config.toml
n_layer = 13
d_model = 128
n_experts = 256
experts_per_token = 8
d_expert = 32
d_shared_expert = 0
activation = "tanh_gelu"
moe_layers = [0, 1, 2, 3, 4, 5, 6, 7, 8, 9, 10, 11, 12]
router_score = "sigmoid"
normalize_top_k = true
routed_scale = 2.83
balance_loss = 0.00126
balance_bias = true
router_logit_norm = 1.5
init_std_router = 0.0124
lr_router = 0.00153
n_head = 2
n_kv_head = 1
head_dim = 32
vocab_size = 1300
norm = "rmsnorm"
norm_place = "pre"
norm_eps = 1e-05
positions = "rope"
rope_base = 10000.0
rope_fraction = 1.0
qk_norm = false
attn_scale = 0.177
tie_embeddings = true
parallel_block = false
init = "trunc"
init_std_qkv = 0.0533
init_std_o = 0.0
init_std_up = 0.0533
init_std_down = 0.0
optimizer = "adamw"
lr = 0.00194
beta1 = 0.9
beta2 = 0.98
weight_decay = 0.17
lr_head = 0.0118
grad_clip = 0.5
warmup_steps = 305
schedule = "wsd"
decay_fraction = 0.558
decay_shape = "cos"
final_lr_fraction = 0.0
batch_tokens = [32768, 65536, 98304]
seq_len = 512
doc_mask = true
train_tokens = 360600000
steps = 5963
dataset = "wikipedia_en"
Below are experts of layer 10 (counted from 0) of a mixture-of-experts language model. Rows are named router (the router's row for the expert), down (a neuron's output weights, with its number) and show model dimensions 0-127. Each number is 50 + 10 x the weight over its row's rms, rounded and kept within 0 to 99.
After each expert's rows: a language model's description of what the expert responds to. This comes from a sample of Wikipedia text that the model never trained on.

# expert 49
router:47 58 53 50 51 42 45 44 42 60 59 58 62 38 38 44 48 61 70 54 37 48 53 40 47 64 37 56 55 60 72 53 58 47 40 44 31 64 56 33 56 49 49 46 54 54 56 44 69 49 43 61 70 58 49 52 63 42 51 70 61 36 57 48 46 66 40 55 53 61 46 41 40 49 47 52 41 38 42 40 38 47 50 51 53 36 64 63 42 45 66 60 57 47 38 75 44 47 54 42 58 43 39 56 68 48 65 50 56 63 57 82 53 62 57 41 44 40 60 37 61 69 53 36 54 54 47 55
down0:45 55 43 37 52 52 44 56 54 61 57 64 41 45 40 44 44 71 58 52 46 46 67 42 55 49 43 55 49 49 61 64 44 51 36 45 48 51 47 36 29 42 48 49 69 35 61 56 53 51 64 49 52 40 30 59 42 35 40 54 61 53 30 49 55 64 41 64 64 24 60 39 47 41 61 62 49 44 48 62 41 56 65 41 50 29 52 54 49 56 43 63 57 43 50 64 54 40 33 51 47 32 46 61 59 56 51 53 38 44 47 65 67 35 45 40 56 43 45 52 51 50 56 51 18 57 37 51
What it handles: Middle pieces of longer words, especially it, u, g, plus == heading and table rule markup; e.g. photosensitive, pituitary, Hungary.

# expert 50
router:76 52 49 41 56 61 60 32 40 63 42 36 59 37 61 52 49 41 55 43 75 56 52 54 56 39 66 54 71 57 39 59 58 52 36 55 49 57 52 50 55 57 49 65 52 43 44 48 50 68 47 36 60 43 36 49 59 50 51 52 44 68 36 41 61 56 41 50 44 36 58 56 55 46 49 38 70 57 61 52 51 54 59 49 45 49 56 45 66 47 35 42 68 58 44 46 55 63 61 57 44 44 45 40 40 77 49 73 59 28 54 52 50 58 43 49 62 64 47 47 45 41 54 36 52 48 44 28
down0:53 50 59 59 45 51 61 51 49 51 34 41 57 67 40 65 38 47 47 47 32 63 55 46 60 55 51 52 77 65 46 62 46 49 56 42 30 37 57 39 32 56 71 55 52 47 43 50 55 61 64 40 49 55 47 47 61 44 56 39 65 46 51 65 51 34 59 56 58 54 50 56 56 65 60 51 63 45 53 56 55 54 68 42 42 45 56 54 62 63 56 26 44 46 33 38 41 67 41 41 42 30 50 40 54 61 49 61 51 43 49 53 51 39 47 49 64 55 59 44 69 32 63 41 55 57 69 40
What it handles: Word-opening pieces like cl, ch, ph, ab, bro, qu in science, taxonomy, and maths text, such as Phylum, equation, equipment.

# expert 9
router:69 57 69 45 54 57 37 40 43 40 58 65 45 60 54 57 59 40 48 52 33 45 47 64 49 47 49 55 60 51 46 69 36 49 39 44 45 50 43 50 48 47 58 46 48 44 53 59 62 26 56 52 34 45 60 53 57 51 50 49 58 69 42 48 49 53 55 43 34 51 53 44 31 24 52 46 52 39 44 44 54 47 40 34 48 56 62 46 50 61 75 44 51 56 32 41 47 36 56 64 38 54 37 46 48 37 38 58 36 39 28 53 46 50 46 50 32 39 39 61 53 57 51 64 74 31 53 35
down3:35 44 49 44 62 61 53 53 49 65 55 50 29 40 52 61 50 54 43 41 56 56 68 49 63 54 38 48 62 60 55 36 48 49 48 48 56 54 44 36 46 25 47 47 49 43 68 52 60 46 54 61 37 48 35 45 49 55 40 40 63 47 39 58 39 36 69 86 44 43 34 58 51 56 43 47 49 55 48 43 48 73 36 49 61 49 61 48 65 46 71 52 65 41 45 61 55 35 39 47 64 64 45 53 46 52 42 50 49 61 59 55 33 42 38 46 58 36 56 28 48 53 59 44 55 39 52 61
What it handles: Short consonant pieces inside foreign personal and place names in sports tables and lists, such as Azarenka, Kaz, Bekhit, Italy.

# expert 54
router:58 35 72 56 78 32 62 46 44 60 63 48 42 72 50 50 51 45 59 51 37 62 42 60 35 46 51 60 54 48 52 36 44 54 64 50 41 54 61 43 47 43 37 50 43 49 53 46 63 44 58 56 52 65 67 46 55 56 41 44 58 66 48 54 59 44 57 50 47 57 44 71 65 69 40 46 26 59 49 49 48 52 52 33 59 47 59 42 41 37 74 40 43 57 37 53 38 47 44 67 62 45 40 58 26 43 56 52 43 33 33 45 41 64 52 52 50 56 42 56 53 62 53 47 47 51 53 61
down2:58 59 43 60 68 59 80 29 45 64 65 63 53 45 63 63 52 41 44 42 55 62 46 39 64 39 50 30 35 49 45 54 64 43 37 59 48 39 61 46 59 36 30 47 43 42 47 42 60 53 44 61 51 63 50 51 33 46 43 66 45 47 42 62 49 50 54 33 32 57 55 63 68 43 53 55 40 47 53 47 48 43 42 42 44 54 28 46 57 36 60 55 47 67 48 56 38 57 47 65 58 57 57 43 55 38 51 52 41 46 55 49 50 39 48 50 39 62 51 42 65 65 56 53 63 64 66 45
What it handles: Plural and derivational endings closing nouns, such as -s, -es, -ions, -ities, -ings, in lands, essays, junctions, windows.

# expert 53
router:48 56 53 49 36 47 58 52 45 53 47 66 65 60 44 55 58 39 55 54 54 62 76 50 53 61 55 56 40 53 34 45 58 59 41 59 38 62 32 60 67 65 42 50 41 55 42 51 56 51 54 59 66 56 41 64 57 55 49 41 39 43 63 70 53 52 75 67 48 57 51 63 61 85 59 57 44 53 50 55 35 44 53 60 51 45 61 58 51 38 51 50 52 43 37 41 52 63 48 49 63 62 40 36 37 51 36 40 47 64 59 55 48 50 57 51 43 36 38 37 42 68 68 53 41 49 52 61
down2:44 45 55 51 39 44 60 41 52 53 30 54 42 46 50 64 44 49 61 52 29 48 53 52 51 53 40 48 45 47 57 54 45 53 50 38 55 48 44 41 51 35 37 57 45 41 39 60 47 74 65 42 64 64 68 44 63 48 37 53 31 55 56 43 43 44 33 19 37 57 44 56 61 38 42 42 40 48 62 51 39 47 58 39 45 36 72 47 43 60 60 58 33 55 40 59 52 59 47 70 61 42 41 50 71 44 45 56 52 35 62 55 67 51 50 48 44 59 54 44 52 63 76 52 59 59 48 44
What it handles: Capital letters inside acronyms and codes in tables and lists, such as DVD, FDP, TD, HUN, ENG, WCT.

# expert 40
router:40 51 47 37 54 58 48 61 54 62 60 47 50 53 37 36 62 53 35 67 45 43 46 71 58 32 69 48 60 41 41 53 55 47 48 58 49 42 59 49 45 53 18 52 63 47 58 52 40 44 16 52 27 48 48 38 51 50 52 48 48 45 46 44 55 46 70 53 58 38 40 45 76 44 49 25 27 51 54 42 32 51 67 47 47 51 58 50 36 48 49 47 49 48 53 58 42 57 59 41 40 50 50 45 53 67 51 64 55 42 44 50 46 47 39 40 47 45 62 48 62 41 51 49 62 56 34 43
down3:55 44 37 66 53 53 46 63 58 50 56 41 45 42 45 41 52 54 28 73 29 40 73 36 57 53 48 45 49 41 38 63 60 60 52 54 45 39 64 67 54 44 33 40 57 48 43 42 44 41 48 63 40 52 41 40 57 51 55 52 48 31 60 50 56 41 55 70 59 62 63 47 73 53 51 56 47 50 46 52 22 38 60 51 56 49 68 52 66 47 37 38 54 49 33 67 45 58 45 49 51 44 43 38 51 68 37 52 46 52 48 41 56 50 47 57 61 55 63 48 67 70 43 54 52 58 39 53
What it handles: Capital or lowercase R, M, H, Gr, Br starting a word, often names or words after a table pipe, such as Rundfunk, round, Macau, Hilal.

# expert 11
router:57 68 49 59 59 50 48 54 50 51 68 43 37 37 69 21 43 63 37 36 54 32 41 55 63 53 48 53 53 50 52 61 48 38 51 41 43 58 48 33 41 52 58 26 55 53 41 44 42 60 59 61 56 61 56 50 52 43 55 38 52 66 55 54 51 48 42 51 49 64 43 55 49 44 43 69 50 57 47 31 41 51 50 58 49 54 55 26 53 46 47 63 55 34 69 27 46 61 52 41 46 34 45 68 25 58 49 42 43 61 39 47 60 48 51 56 55 56 47 44 51 43 57 41 55 52 68 67
down1:53 43 57 40 56 43 57 52 64 35 45 38 65 60 53 35 34 59 65 67 56 56 55 63 36 48 39 62 39 49 54 49 34 48 46 36 43 53 51 60 53 42 37 59 43 35 41 50 41 57 31 52 24 39 46 46 58 53 42 42 63 59 52 46 44 40 56 61 45 49 42 58 51 46 50 55 39 50 50 44 52 38 57 40 64 61 77 59 34 50 72 36 44 48 56 56 54 67 43 48 40 57 39 51 44 50 55 60 45 62 54 52 68 47 46 51 46 36 62 50 30 72 59 42 64 45 41 30
What it handles: Opening pieces of words beginning with T or t, plus stems like gen, mon, fl, as in t-reaties, T-eam, mon-uments.

# expert 27
router:77 39 35 54 58 51 50 58 54 61 52 33 55 47 39 49 51 71 48 50 46 58 61 51 44 52 53 46 54 41 58 44 34 46 61 60 43 59 45 47 49 38 58 43 51 42 48 49 42 58 41 68 45 57 60 38 62 52 31 50 45 49 64 34 63 43 45 44 47 41 42 49 34 39 38 38 43 41 51 59 54 51 59 51 45 52 47 49 59 47 48 36 39 61 72 46 63 68 35 45 72 49 65 46 53 68 48 62 46 67 54 46 58 48 39 47 26 75 58 51 60 53 56 40 73 55 37 50
down0:50 60 51 43 37 37 49 37 43 60 41 46 57 42 39 52 50 62 44 43 41 54 59 37 45 58 48 33 62 69 38 39 57 52 48 61 55 49 37 55 42 43 53 52 52 39 59 41 66 62 61 40 69 45 45 47 49 44 35 54 44 42 44 70 60 61 55 50 52 47 53 62 38 34 60 55 62 48 48 53 31 48 31 39 52 69 58 53 48 60 58 42 50 55 44 47 58 46 31 62 67 57 44 56 60 39 38 55 62 63 46 56 63 44 66 35 24 66 33 58 41 62 50 59 31 45 45 37
What it handles: A bare space or first piece after a word-start, often v, pr or qu, as in conversions, expressed, advance, variation.

# expert 14
router:65 57 37 68 63 38 46 62 48 41 59 53 41 49 30 33 56 45 43 61 21 55 53 46 64 48 49 57 52 54 58 37 50 38 52 35 59 56 32 61 48 65 64 80 33 64 65 49 43 49 54 50 60 49 61 41 52 51 56 46 57 58 54 50 51 46 58 50 42 50 44 49 32 60 56 56 54 42 59 36 63 65 56 38 44 43 60 54 58 56 60 37 34 44 50 68 52 51 48 49 54 42 29 36 58 61 56 41 64 50 57 23 38 52 50 52 62 46 46 42 47 58 49 43 49 34 51 45
down3:62 68 50 62 68 39 53 63 38 37 58 59 28 55 51 51 62 51 50 70 66 47 44 64 44 44 44 56 48 51 55 33 62 55 50 55 44 44 39 50 48 55 53 42 46 54 39 48 33 43 40 52 40 47 60 55 54 57 64 58 58 50 52 38 56 29 67 45 49 43 56 58 54 60 52 59 41 40 72 45 42 56 71 76 56 51 51 66 52 47 41 61 41 57 67 60 50 50 51 49 50 48 68 52 35 32 43 43 37 65 61 44 56 50 49 54 68 40 31 38 44 46 46 35 39 51 42 35
What it handles: Vowel pieces inside names and words, mostly e or a, in tables and sports lists, such as Mich-a-el, Port V-ale, And-e-an.

# expert 58
router:66 52 58 49 55 60 37 51 64 57 52 69 42 21 47 33 42 50 41 49 46 51 37 58 59 43 46 40 61 59 42 47 45 42 61 45 43 52 59 64 47 59 47 46 43 53 61 51 67 52 50 41 28 41 48 50 36 62 32 47 54 59 42 57 44 62 42 37 50 43 32 53 55 43 39 43 62 59 42 49 48 29 47 50 31 71 31 36 74 47 44 54 36 65 50 63 51 47 45 48 50 58 46 55 34 54 56 57 58 42 40 50 64 50 49 54 52 46 64 72 68 56 42 65 55 51 56 56
down3:53 56 68 50 60 65 42 53 44 34 49 56 56 44 44 49 69 67 31 43 48 57 36 69 54 53 72 51 50 41 44 39 53 43 58 41 47 50 60 50 35 48 45 43 51 47 60 61 63 47 47 42 44 49 59 50 46 56 62 55 57 59 29 46 43 29 55 42 33 42 46 51 39 32 39 49 46 80 39 53 30 46 46 68 41 40 47 36 62 37 57 60 62 53 44 65 52 42 53 58 37 50 53 53 62 43 45 44 65 42 48 41 45 59 63 54 44 45 31 44 53 51 63 41 57 61 51 72
What it handles: Verb pieces after to, would, can, not, such as be, have, includ-, conver-t, pre-vent, prot-ect, and -ed/-ing endings.

# expert 16
router:48 36 47 55 35 68 38 40 39 47 54 45 71 48 57 36 46 60 62 42 58 25 60 56 44 51 51 43 59 50 36 38 55 57 49 46 54 66 72 33 53 28 50 54 52 54 49 47 49 49 56 60 46 45 35 58 38 58 61 36 54 37 52 54 28 70 45 50 64 35 58 46 54 31 32 53 63 49 44 45 35 55 49 46 50 46 40 60 61 46 50 43 44 56 59 55 63 47 51 57 49 49 59 42 61 50 58 57 45 39 52 35 47 57 31 32 72 46 64 46 53 64 43 52 57 54 43 69
down0:52 65 63 48 63 46 37 45 59 69 42 38 54 55 58 45 56 44 41 42 41 38 49 49 54 48 68 52 66 43 56 43 33 53 42 42 36 60 41 56 44 54 28 47 38 49 54 51 28 50 45 49 67 50 49 54 52 64 39 44 63 72 50 67 54 44 58 31 51 56 55 54 48 30 64 53 37 51 61 41 29 44 48 48 54 47 52 60 60 50 61 43 30 38 56 34 53 57 27 61 51 29 55 59 58 55 47 60 49 36 52 53 51 46 37 44 59 67 41 46 42 35 35 61 48 59 62 52
What it handles: Early pieces inside words, often Latinate prefixes or stems, such as ex, im, pro, cap, reor-gan-ized, appro-x-imately, table rule markers.

# expert 3
router:45 43 13 59 62 38 49 60 40 42 43 55 57 38 44 54 75 44 50 62 45 26 64 50 41 58 57 61 48 45 56 47 33 46 60 57 73 57 45 41 52 46 41 51 36 51 50 42 48 51 61 46 54 54 47 57 52 33 41 37 43 39 58 39 62 66 40 41 68 44 44 47 55 48 44 40 57 46 47 45 52 47 55 40 46 43 41 64 53 55 36 49 55 43 56 59 45 53 49 49 51 53 55 42 44 47 73 56 59 41 38 45 35 46 61 63 36 61 57 51 60 57 42 35 35 27 63 35
down2:60 53 60 55 58 55 62 43 32 31 29 52 40 54 65 39 57 64 65 57 36 59 54 34 62 47 55 56 48 45 30 46 38 43 35 65 70 56 38 48 48 51 30 59 59 49 43 47 52 47 60 36 52 51 50 45 52 38 69 43 37 55 68 46 64 51 56 33 58 53 63 44 58 26 40 54 56 57 39 44 45 36 55 51 60 50 43 75 52 47 56 60 48 62 45 49 54 70 38 63 53 51 58 42 49 51 56 45 47 69 43 53 51 37 51 39 72 61 48 44 56 55 59 49 53 39 53 50
What it handles: Opening pieces of longer words such as de, re, al, comm, and year stems 202/198, as in delegate, deadline, alternator.

# expert 12
router:32 52 58 43 53 48 50 61 49 44 49 38 51 53 67 50 59 53 51 49 44 31 58 62 51 51 66 29 41 69 58 56 51 55 50 64 41 42 68 60 52 60 45 53 36 68 46 40 40 51 40 42 44 71 42 53 59 65 50 38 51 32 45 60 43 50 54 65 47 33 45 53 60 49 50 65 58 61 54 57 48 45 51 59 33 42 48 44 47 44 41 40 64 53 51 51 45 51 52 57 70 43 50 47 66 62 28 32 49 64 44 61 34 56 58 44 35 39 46 48 56 60 71 43 64 53 31 31
down0:46 38 51 55 45 61 46 54 39 43 48 61 43 40 55 52 49 64 27 43 44 35 58 56 45 51 55 57 59 45 39 58 52 69 25 69 59 43 58 58 49 54 59 53 56 30 63 52 50 50 36 52 62 57 60 69 51 34 52 53 28 55 64 45 48 47 48 23 58 59 58 44 68 53 39 55 47 54 45 64 42 56 42 68 57 51 51 53 48 38 46 40 65 56 47 43 35 43 36 60 58 45 40 40 51 35 61 33 52 53 47 54 43 56 74 54 52 61 46 35 42 33 45 49 55 48 64 66
What it handles: Single initial letters like h/H starting words (hockey, history, homes), plus blank cells, dashes and digits inside tables.

# expert 18
router:55 70 65 53 58 51 54 47 42 49 44 42 55 67 57 47 55 53 46 37 41 54 48 18 55 56 54 59 72 41 49 55 48 44 58 41 70 45 50 58 73 48 59 59 49 50 52 34 54 58 47 51 47 54 46 35 42 49 58 50 60 23 38 62 59 36 56 46 46 51 57 52 56 44 55 53 52 44 47 53 53 53 45 50 43 55 46 47 31 59 49 51 53 42 51 42 35 49 45 52 25 57 62 36 30 64 41 58 41 45 41 69 35 72 36 30 40 50 73 60 43 42 36 44 50 49 50 48
down2:46 36 53 47 40 39 44 50 33 61 46 40 48 48 65 48 64 61 56 48 50 44 45 52 65 56 53 71 58 64 43 62 53 53 40 60 58 51 49 45 49 58 66 40 61 50 48 44 54 48 44 52 22 72 47 48 60 47 57 44 40 64 58 65 58 62 40 29 51 59 49 55 47 41 47 55 54 65 51 42 21 25 44 49 43 51 50 65 29 45 45 27 28 54 58 49 49 38 42 75 46 53 45 57 51 53 48 57 65 65 55 46 52 48 46 54 50 51 54 44 64 61 49 53 60 50 49 67
What it handles: Opening pieces of common and taxonomic words in species articles, like fl(owering), b(ird), marig(old), Family: The(raphosidae), Aust, Car.

# expert 35
router:34 51 54 53 51 58 57 58 41 45 40 51 68 62 42 62 54 50 50 49 45 54 72 42 38 63 39 63 44 45 38 55 60 68 46 57 42 60 38 53 61 58 44 60 42 53 32 51 39 48 59 53 68 58 43 67 61 54 54 40 37 46 55 62 55 55 55 65 39 53 56 62 56 85 48 53 55 58 42 57 41 40 60 67 57 39 64 62 50 34 69 44 39 41 51 56 38 63 37 46 61 56 33 42 43 43 37 45 39 54 65 57 41 57 59 42 49 42 33 37 47 64 57 51 37 50 49 53
down3:48 44 52 40 53 51 62 47 65 76 65 40 46 46 70 67 61 48 59 54 58 54 47 45 47 42 49 31 54 44 58 45 67 45 60 54 45 57 64 34 45 47 37 50 32 61 56 47 48 59 35 69 42 51 53 47 42 67 38 40 35 56 40 34 53 54 36 33 46 38 45 36 45 51 41 46 43 43 49 42 38 63 59 49 58 56 45 42 47 51 30 69 42 51 52 48 63 61 65 47 53 48 65 38 45 46 49 51 53 53 27 45 50 56 36 37 52 49 30 75 45 35 44 46 47 38 53 55
What it handles: Pipe separators in wiki tables of scores and results, plus other markup like ====, = and the slash in coordinates.

# expert 36
router:36 37 67 41 58 60 54 59 41 57 53 57 66 64 48 63 62 62 39 53 44 51 71 31 46 49 46 61 42 55 37 50 48 59 49 61 35 55 33 65 55 53 53 30 41 53 38 56 46 43 60 47 69 52 45 55 64 49 44 53 42 45 49 60 48 55 61 60 53 53 50 64 48 77 46 63 43 42 57 61 37 37 59 68 47 45 59 56 45 40 68 36 56 36 51 42 41 64 36 40 59 48 33 56 44 38 39 51 37 47 57 65 32 56 60 49 57 35 47 41 50 66 55 52 35 48 54 54
down2:60 43 69 59 53 57 61 53 63 43 29 57 60 52 47 47 54 73 39 27 50 47 52 42 47 51 44 63 34 47 52 49 66 53 43 43 45 67 46 40 52 57 63 60 31 36 49 66 62 55 45 52 45 56 62 55 49 52 56 57 25 52 53 65 47 49 63 74 59 61 45 72 47 69 62 58 51 54 55 58 28 63 56 49 62 61 47 54 62 49 41 49 44 40 48 46 49 47 46 52 56 66 65 42 54 57 50 47 41 75 48 51 66 52 65 56 64 54 56 50 57 52 58 57 58 47 35 51
What it handles: Table pipes, colons after field labels, hyphens, St./S. abbreviation periods, and prepositions at/by/under before capitalized names.

# expert 47
router:47 57 36 63 51 47 43 44 41 30 43 59 72 61 59 50 48 56 44 49 55 37 56 36 42 42 66 55 50 57 33 48 33 66 47 42 58 58 45 55 47 62 78 53 37 56 47 55 43 47 63 48 45 65 60 52 45 69 59 76 41 36 50 54 43 54 63 51 48 48 53 69 52 45 41 65 43 74 56 34 36 59 58 54 49 44 42 64 38 46 39 50 55 42 44 38 47 47 42 54 45 43 65 41 48 32 35 63 44 45 54 44 56 59 45 53 65 41 47 58 48 51 34 51 49 34 66 58
down2:57 47 46 49 54 35 48 58 55 46 55 46 40 39 43 63 60 49 66 58 49 34 66 53 49 41 46 53 44 40 60 56 38 40 54 54 56 52 46 70 52 34 67 54 35 52 46 52 52 34 52 46 59 30 33 30 28 57 44 58 55 53 46 35 59 30 30 28 61 72 67 38 45 60 35 46 42 62 58 55 59 38 47 51 43 66 46 40 48 52 41 51 50 49 60 41 41 40 53 30 56 42 29 55 42 46 47 62 58 53 34 51 41 48 52 62 61 41 44 46 55 44 55 62 62 56 40 44
What it handles: Capital first letters of proper names, mostly places and institutions, especially O, C, U, W, as in O-regon, O-lympics, W-est Virginia.

# expert 17
router:30 59 64 49 48 63 39 51 56 42 34 58 55 51 36 48 42 62 42 71 37 31 46 42 62 45 50 48 53 35 44 56 34 44 53 58 42 63 60 43 57 47 63 66 39 36 45 56 64 36 54 61 68 51 58 57 53 59 63 64 56 55 48 53 70 45 59 50 47 42 62 61 49 56 56 61 61 47 53 63 50 65 40 50 61 48 48 38 50 33 40 58 52 70 58 55 67 47 40 60 60 41 43 54 53 44 44 40 61 59 42 64 29 57 54 37 37 55 40 51 53 46 38 60 30 35 62 52
down14:35 55 53 53 48 40 43 66 52 51 56 53 53 47 40 38 56 37 41 67 52 53 37 53 58 43 47 60 53 45 42 57 36 59 45 63 50 54 55 29 39 42 48 45 47 55 35 49 51 56 53 57 40 73 35 61 56 58 64 51 26 64 38 39 55 42 41 27 46 31 65 47 40 58 46 63 46 43 56 37 57 61 42 40 40 62 57 33 56 53 48 53 41 55 38 60 64 54 42 73 45 64 32 47 48 63 43 43 42 31 58 54 70 46 36 53 62 64 48 50 55 62 49 64 50 57 47 56
What it handles: Second word piece following an opening m or M in ordinary prose, as in m-eth-od, m-ist-ake, m-ic-robial, m-ain-ly.

# expert 60
router:68 49 58 65 40 51 51 56 51 35 75 62 50 48 61 24 63 49 55 39 50 48 48 33 35 45 36 50 41 61 42 49 33 55 30 52 60 61 40 36 44 38 49 56 48 56 43 69 53 50 59 46 61 54 56 50 33 50 54 50 51 39 56 63 52 49 46 53 51 54 58 66 49 74 54 52 30 44 49 69 50 42 49 57 58 48 42 52 45 43 42 48 68 60 43 53 46 70 35 46 52 51 36 52 45 61 32 55 54 48 64 49 52 40 48 41 46 52 35 55 30 43 56 22 49 63 55 47
down2:33 34 53 40 58 60 61 45 43 60 47 50 38 53 47 43 51 60 38 63 76 58 48 52 64 66 33 46 60 65 45 39 52 51 56 44 44 55 64 43 55 44 54 32 48 66 58 62 63 35 58 44 55 48 45 51 43 54 39 42 44 51 66 60 45 64 45 53 55 58 46 62 60 95 46 33 51 50 56 56 55 61 57 49 50 47 42 38 49 41 61 43 27 27 51 44 43 44 51 56 43 59 43 62 50 49 41 49 58 54 62 40 54 52 47 55 60 67 53 50 46 53 50 56 60 38 61 42
What it handles: Verbs was/is/be/been and adverbs or their -ly endings after subjects, such as also, not, only, first, newly, especially.

# expert 5
router:60 41 56 55 53 29 41 50 50 57 44 41 44 43 49 49 53 58 66 37 66 38 31 53 57 44 54 47 32 38 66 61 46 30 51 51 59 40 45 55 35 55 56 61 65 59 53 46 65 53 42 40 55 44 70 31 59 48 53 42 63 48 40 44 51 54 54 46 43 35 54 66 55 56 61 47 65 49 64 68 45 58 56 66 24 65 52 43 32 58 22 54 47 60 50 59 45 44 35 48 62 62 42 49 47 44 47 38 47 50 56 35 31 43 37 45 57 48 47 46 45 37 45 39 54 52 53 56
down0:37 55 50 63 44 43 47 33 73 56 59 50 49 57 69 55 49 36 56 51 67 48 42 47 66 52 49 52 41 46 32 58 41 73 49 41 53 54 50 50 68 63 50 46 49 51 43 62 52 62 59 69 47 38 41 41 54 73 54 47 45 34 55 59 39 44 43 61 55 45 47 38 48 46 49 43 68 55 45 39 74 46 52 52 59 67 58 51 56 53 37 54 42 36 62 40 61 48 56 55 57 50 72 56 66 45 54 40 48 77 61 56 48 68 41 48 64 53 69 41 49 57 53 47 47 59 57 62
What it handles: First pieces of words spelled with h, th, sh, ch or ph, often mid-word, as in h-alf, th-rillers, Sh-aw, Ph-ilippines.

# expert 22
router:44 50 52 59 60 53 59 53 46 42 32 48 64 64 36 66 51 41 69 47 53 54 54 46 51 49 38 59 48 65 41 50 57 54 41 59 59 54 50 51 60 67 49 60 36 56 40 63 28 44 66 47 57 59 41 59 66 49 53 50 48 29 56 58 42 54 61 66 54 54 54 58 53 83 54 70 67 57 42 51 49 31 65 65 65 42 54 62 50 43 65 42 47 47 60 56 45 69 34 50 58 57 52 38 50 47 44 50 47 66 70 46 49 50 54 44 64 38 50 46 35 62 52 47 41 55 42 43
down2:38 61 47 38 31 54 73 40 63 50 60 35 53 49 67 35 55 67 48 55 46 47 45 65 59 31 81 45 59 38 52 46 45 52 37 58 49 54 49 42 55 45 44 49 53 57 71 47 40 39 45 54 49 58 62 50 43 59 39 55 48 65 27 50 54 44 52 49 56 43 66 51 50 44 52 45 47 72 45 43 55 54 49 43 38 41 33 49 52 44 36 63 46 50 80 47 28 46 52 39 45 50 45 49 44 59 55 50 36 50 44 58 39 61 40 33 54 46 42 65 57 33 48 44 43 47 61 43
What it handles: Pieces completing first names and surnames, and University, in lists and credits, such as John, -son, -ton, Jac-ob, Jennif-er, Dav-id.

# expert 24
router:44 67 54 64 46 59 42 58 47 52 52 44 54 44 75 65 50 35 49 30 60 42 67 27 39 47 38 41 61 46 38 51 41 43 59 43 54 52 41 60 66 61 67 54 43 52 61 51 50 53 51 46 61 46 44 43 44 45 58 54 64 54 39 50 64 44 70 43 47 45 55 47 56 34 43 62 60 43 54 59 55 49 48 33 42 63 47 55 34 57 59 59 42 43 38 48 44 61 35 66 43 51 65 32 46 65 60 53 43 54 40 70 49 56 47 28 54 41 77 47 46 46 59 47 36 48 41 43
down0:46 49 61 61 68 72 60 55 29 51 52 43 53 42 43 43 58 73 55 64 59 50 62 54 52 41 58 62 37 30 54 47 38 19 49 66 61 35 46 56 44 51 55 59 61 52 37 48 44 40 52 51 31 68 42 59 60 48 59 47 45 45 51 45 52 64 57 31 50 52 53 49 53 30 55 37 60 49 35 51 48 43 47 41 52 30 53 41 44 47 62 44 41 65 62 42 59 48 50 41 55 37 44 40 35 55 44 49 39 54 35 48 57 47 33 45 41 34 47 56 52 42 60 67 47 60 48 61
What it handles: Middle pieces of Latin species, genus and family names and other foreign words, such as rugosostri-at-us, Arcanob-ac-terium, Typhochlaena p-as-choali.

# expert 43
router:38 53 52 48 61 59 59 66 44 42 38 46 64 63 40 52 53 46 44 45 51 53 65 44 39 59 46 65 42 50 40 56 52 64 45 57 43 65 36 59 63 62 53 48 37 60 30 52 43 46 54 49 72 60 44 63 67 62 51 40 41 44 57 62 50 53 57 67 44 56 55 65 56 83 47 53 62 57 38 60 35 39 60 66 59 40 61 57 40 35 63 44 42 52 56 56 43 60 40 52 57 57 33 47 54 39 36 42 43 55 69 52 43 58 64 41 53 44 43 43 38 67 46 52 34 57 43 53
down0:51 54 51 46 67 47 44 48 48 43 58 49 43 70 33 31 59 57 40 43 47 53 54 57 55 48 55 62 68 60 33 70 44 42 68 50 79 18 39 52 42 36 55 40 58 36 37 51 46 47 52 60 49 52 51 41 36 49 49 52 43 68 48 50 66 51 44 54 64 49 49 56 62 37 42 54 38 60 49 50 42 48 54 47 52 44 66 41 55 44 50 53 42 40 39 49 38 47 38 51 29 40 37 57 54 44 61 52 55 60 28 60 49 32 38 43 58 68 58 45 61 37 45 58 52 50 37 48
What it handles: Table cell separators and capital initials such as T or D opening names, mostly in tables and lists; e.g. Taiwan, Ogier.

# expert 57
router:34 50 58 48 56 52 57 58 46 47 37 51 73 58 36 66 51 44 53 47 42 48 67 43 47 57 57 60 51 55 39 56 66 65 43 57 47 62 44 52 59 60 43 60 32 58 35 51 45 46 53 49 59 53 45 59 56 52 54 42 42 45 54 64 59 54 61 64 42 53 51 66 55 95 43 67 58 54 43 62 45 40 56 63 57 49 58 60 44 37 60 46 42 49 55 58 41 66 42 46 63 53 38 47 44 45 35 49 39 49 82 52 41 55 55 42 49 45 37 42 39 69 60 48 37 47 42 54
down3:54 60 39 58 26 56 62 34 50 45 50 66 32 43 73 42 50 36 66 46 43 49 44 62 30 60 69 45 73 35 55 51 60 54 53 58 57 63 62 48 37 58 49 59 43 63 29 47 35 42 62 47 56 47 43 52 37 44 53 43 43 33 52 58 68 51 47 44 46 55 62 47 46 59 62 63 50 61 49 56 43 66 49 51 24 42 59 46 44 54 44 51 50 61 58 52 48 54 59 44 50 43 67 55 63 57 50 65 42 43 50 57 53 50 38 61 49 42 51 44 45 68 50 51 45 57 36 71
What it handles: Commas following names, places and list items, plus clause words like when, by, including, as in Indiana, Maine.

# expert 20
router:20 42 59 73 33 62 51 56 63 43 48 64 50 52 48 57 67 53 69 38 53 64 48 54 40 45 52 53 59 50 44 52 38 38 37 28 53 54 42 39 54 45 58 74 59 51 46 50 61 51 54 51 44 51 64 47 60 57 48 55 57 53 35 56 39 56 15 57 54 47 49 39 49 40 43 47 49 47 47 40 62 52 32 58 69 54 45 41 63 44 51 50 58 48 51 50 50 60 39 65 53 46 57 67 38 47 52 39 65 43 49 54 40 50 57 45 55 67 72 54 46 29 51 53 63 45 47 52
down8:25 48 58 52 58 39 49 40 48 37 44 45 61 45 50 42 49 59 50 38 43 56 55 59 32 42 39 58 53 40 43 43 41 46 37 34 71 43 56 44 64 67 39 56 48 37 31 60 32 51 55 45 51 60 39 44 79 66 45 56 47 70 59 41 57 46 54 50 54 53 50 43 47 49 57 63 47 35 54 46 59 48 59 60 39 51 56 59 49 43 43 70 58 58 51 45 49 68 50 55 58 51 52 59 35 38 55 40 34 49 39 62 53 59 56 44 55 57 49 35 42 33 50 50 57 66 23 64
What it handles: Word-opening pieces like s, rel, eng, or and the conjunctions and, or, such as s-ave, rel-igious, eng-aged.